Experts of a small language model: a shared expert of 256 neurons.
Below are experts of layer 3 (counted from 0) of a mixture-of-experts language model. Rows are named router (the router's row for the expert) and show model dimensions 192-287. Each number is 128 + 24 x the weight over its row's rms, rounded and kept within 0 to 255.
After each expert's rows: a language model's description of what the expert responds to. This comes from a sample of Wikipedia text that the model never trained on.

# expert 6
router [163 164  91 129 131 114  98  86 108 115 141 132 140  95 123  75 138 118 138 120 141 128 120  98 101 161 144 116 116 146 159 128 153 128 156  96 127 152 127 126 150 130 135 130 142 151 123  89 140 103 126  81 168 125 122 161 126 176 122 114 142 180  92 121 140 153 128 142 137  93  85 114 162 113 155 112 122 127 145  80 161 163 128 110 112 118 122 126 103 117 106 145 132 129  97 100]
Description: Verb endings, base verbs. Final pieces of verbs such as -ing, -ed, -ates, and base verbs after to or would, e.g. begging, launched, provide.

# expert 5
router [100 138 109 185 129 120 133 142 134 123 101 165 146  84 128 149 143 135 116 131 106 154 153 108  87 137 123 139 112 119 153 130 109 165 140 146 103 166 119 100 167  56 113  73 159 113 156  91 130 132  95 156  82 136  91  85 127 177 111 115 138 154  75 106 149 122 122 158 144 127 111 136 134 145 140 123 122 113 116 155 118 165 165 114 152 125 124 107 118 126 131 142 151 209 136 102]
Description: List-joining conjunctions. Coordinating words and separators inside lists and series, mostly and, commas, or, but, slashes, ampersands, e.g. sends, receives, and acts.

# expert 62
router [130  88 117 164 115 153 148 128 144 118 145 128 133 101  87 104 129 147 122 113  98 131 130 114 118 119 168  94 127 140 181 122 148 187 141 117 117 196 139 108 141  62 130  83 103  80 153  98 153 167 120 134 155 119 110 151 129 158 133 127 146 178 115 138 125 140 143 118 106 121 101 110 175 147 136  89 118 148 137 109 119 161 129 128 125 119 161 125 112 113 127 128 129 128 167 113]
Description: List and line starts. Line breaks and bullet dashes starting list items in infoboxes, credits and tables, e.g. - Goals:, - Order:.

# expert 54
router [115 110 106 157 127  99  86  80 139 166 149 167 106 121  92 132 152 151 146 163  93 107 168 108  76 146 132 116 155 151 145 176 112 138 152 141 126 152 110 101 108 119 129 149  70 105  80 121 145 115 100 187 103 133 116 123 154 146 142 162 146 114 130 152 131 173 121 126 142  95  93  94 135 145 113 111 145 144 140 134 147 151 120 128 133  82 136 117 104 114 157 126 115 159 148 128]
Description: The preposition of. The word of in noun phrases and titles, plus de, von, des, e.g. coat of arms of Harare, University of Idaho.

# expert 51
router [129 113 125 135  92 129 130  89 110 152  97 105  99 126  90 137 153  91 128 105 135 157 130 186 109 119 141  98 104 132 110 155 132 160 150 136 148 154 113  98 169 119  91  77 112 102 105 101 156 148 132 131 123 110 117 144 126 154  99 107 126 137 132 143 159  94 105 176 121 131  84 129 152  96 136  88 137 157 185 101 118 116 145 139 133  91 112 175  86 125 134 143 147 178 108 110]
Description: Table headers and cells. Pipe separators and column header words in wiki tables, such as Candidate, Votes, %, Age, Notes, Rank, Qualification.

# expert 53
router [129 131  70 122 119 127 113  91 107 119 133 151 122 104 131 127 124 100 162 134  98 125 147 136 122 175 140  54 138 132 191  96 156 136 141 127 124 168 141 127 124 117 148 150 141 130 142  87 113 194 165 141 149 139 123 174 147 110 100 143 147 202 123 105 161 162 141 134 147  95 136 135 163  96 129  78 148 144 110 121  91 151 154 145 140 108 149 142 113 128  85 114 147 170 115 148]
Description: Past participles. Past-tense and participle verbs after was, is or also, e.g. made, called, named, released, found, identified, characterized.

# expert 56
router [ 98 108 114 170 123 134 161  87 130 140 100 167 148  75 124 121 160  69 105 143 128 138 118 112 130 151 109  81 139 129 122 117 175 179 148 120 171 124 126 106 122 129 111 132 133 128 156 105 130 149 103  99 125 129 119 111 123 151 129 157 150 168  98 139 165 128  97 145 123 152 116 145 128 100 126 142 150 135 111 131 143 122 121  95 106 136 140 118 100 138 127 135 110 182  96 125]
Description: Common prepositions. Prepositions opening phrases after a verb or noun, mostly in, for, on, as, at, during, within.

# expert 10
router [121 172 121 162 113 113 146  97  79 147 102  96 139 105  71 142 141 123 116  89  93 131 144 140 111 151 149 107 115 173 186 105 132 148 143 126 152 140 134 111 160 122 188 130 195  83 153 101 114 154 152 130 127  87 136 103 104 133 130 118 129 168 119 110 142 125 114 132 151 134 137 115 164 125  95 118 100  94 130 148 146 177 109 126 115 133 169 119 109 131 117 113 135 164 151 134]
Description: Place-name beginnings. Opening pieces of country, region and nationality words after in, of or the, such as Fin-land, Colomb-ia, Philipp-ine.

# expert 50
router [ 90 116 128 162 163 126  59 135 108 129 137 100 146 121  96 133 158  88 152 103  82 146 144 148 142 155 160 149 111 148 109 145 129 158  96 124 138 156 132 100 148  91 175 129 119 119 188  96 149 142  84 112 136 121  92 169 126  93 130 119 134 114 139 134 135 139 118 190 132 113 138 138 124 114 116 134 126 126 114 122 116 140 103 133 104 134 135 128 129 160 127 151 145 173 115 112]
Description: Census and election tables. Words, brackets and line breaks in demographic and vote-count passages, e.g. households, median, Turnout, aged, made up.

# expert 17
router [142 138 124 127 114  73 156 103 138 197 130 176 135  97  95 104 136 115 189 127  78 138  79 137  91 158 147  88  87 115 126  97 119 174 139 143 111 149 120 136 178 120 111  96 118 128 103 107 123 118 147 108 189 150 154 150 121 160 118 105 115 152 101 113 126 129 108 212 106 145  91 102 123 147 152 143 103  93 112 121 110 145 132  73 121 145 125 128 125 140 138 128 141 176 117 119]
Description: Commas after name endings. Commas closing a word or name, mostly surnames, titles and list items, plus word-ending pieces like -st, -nd, -ski, e.g. Wells, D. E.

# expert 29
router [138 132  85 143 105 122 116 133 100 150 159 141 138 123 110 147 139 137 145 110 107 125 156 158  97 143 161 107 100 116 101 133 139 176 121 144 149 119 127 118 152 106 150 100 122 135 168  59 120 122 136 124 186 106 124  65 119 138 103 107 154 106 126 149 121 104 109 139 114 131 115 132 142 168  72 105 166 113 129 137 167 126 163 133 176 121 155 118  84 114 149 102 136 105 150 114]
Description: Capital-letter acronym pieces. Single capitals and fragments inside acronyms and abbreviations, e.g. USSR, NASCAR, NATO, PC, BCE, US, MMA.

# expert 44
router [149 138 132 169 119 133 153  85  95 140 134 148 138 111  77 143 139 169 125 122 133 138 107 113 144 131 160 154 140 177 120 144 119 125 166 122 113 165 117  92 124  74 139 132 119 115 159 119 106 112 113 160 153 127 120 106 130 142 175 108 168 169 117 156 162 113 133 123 114 122 111 173 161 141 123 162 185 160 130 113 155 176 128  93 110 123 138 104 119 144 131 179 112 124 178 124]
Description: Nouns after determiners. Word-final nouns and superlatives after the, his or a, e.g. greatest, best, most, years, part, role, solution.

# expert 18
router [136 130 104 164 107 126 139  75 121 164 126 127 146 146 117 122 177 130 185 107  81 115 140 126  92 140 143 106  93 173 120 105 159 165 174 123 149 174 202 125 135  83 110 115 128 110 113  87 140 159 145 130 108 106 140 115 132 140 137 119 119 164  97 132 171 166 121 175 112 110 112 161 147 117 108 101 132 147 154  85 114 140 126  94 128 118 146 130 100 107 135 119 148 118 126 103]
Description: Months and clause commas. Month names after In or On before a year, plus commas ending introductory phrases and sentence-initial In or However.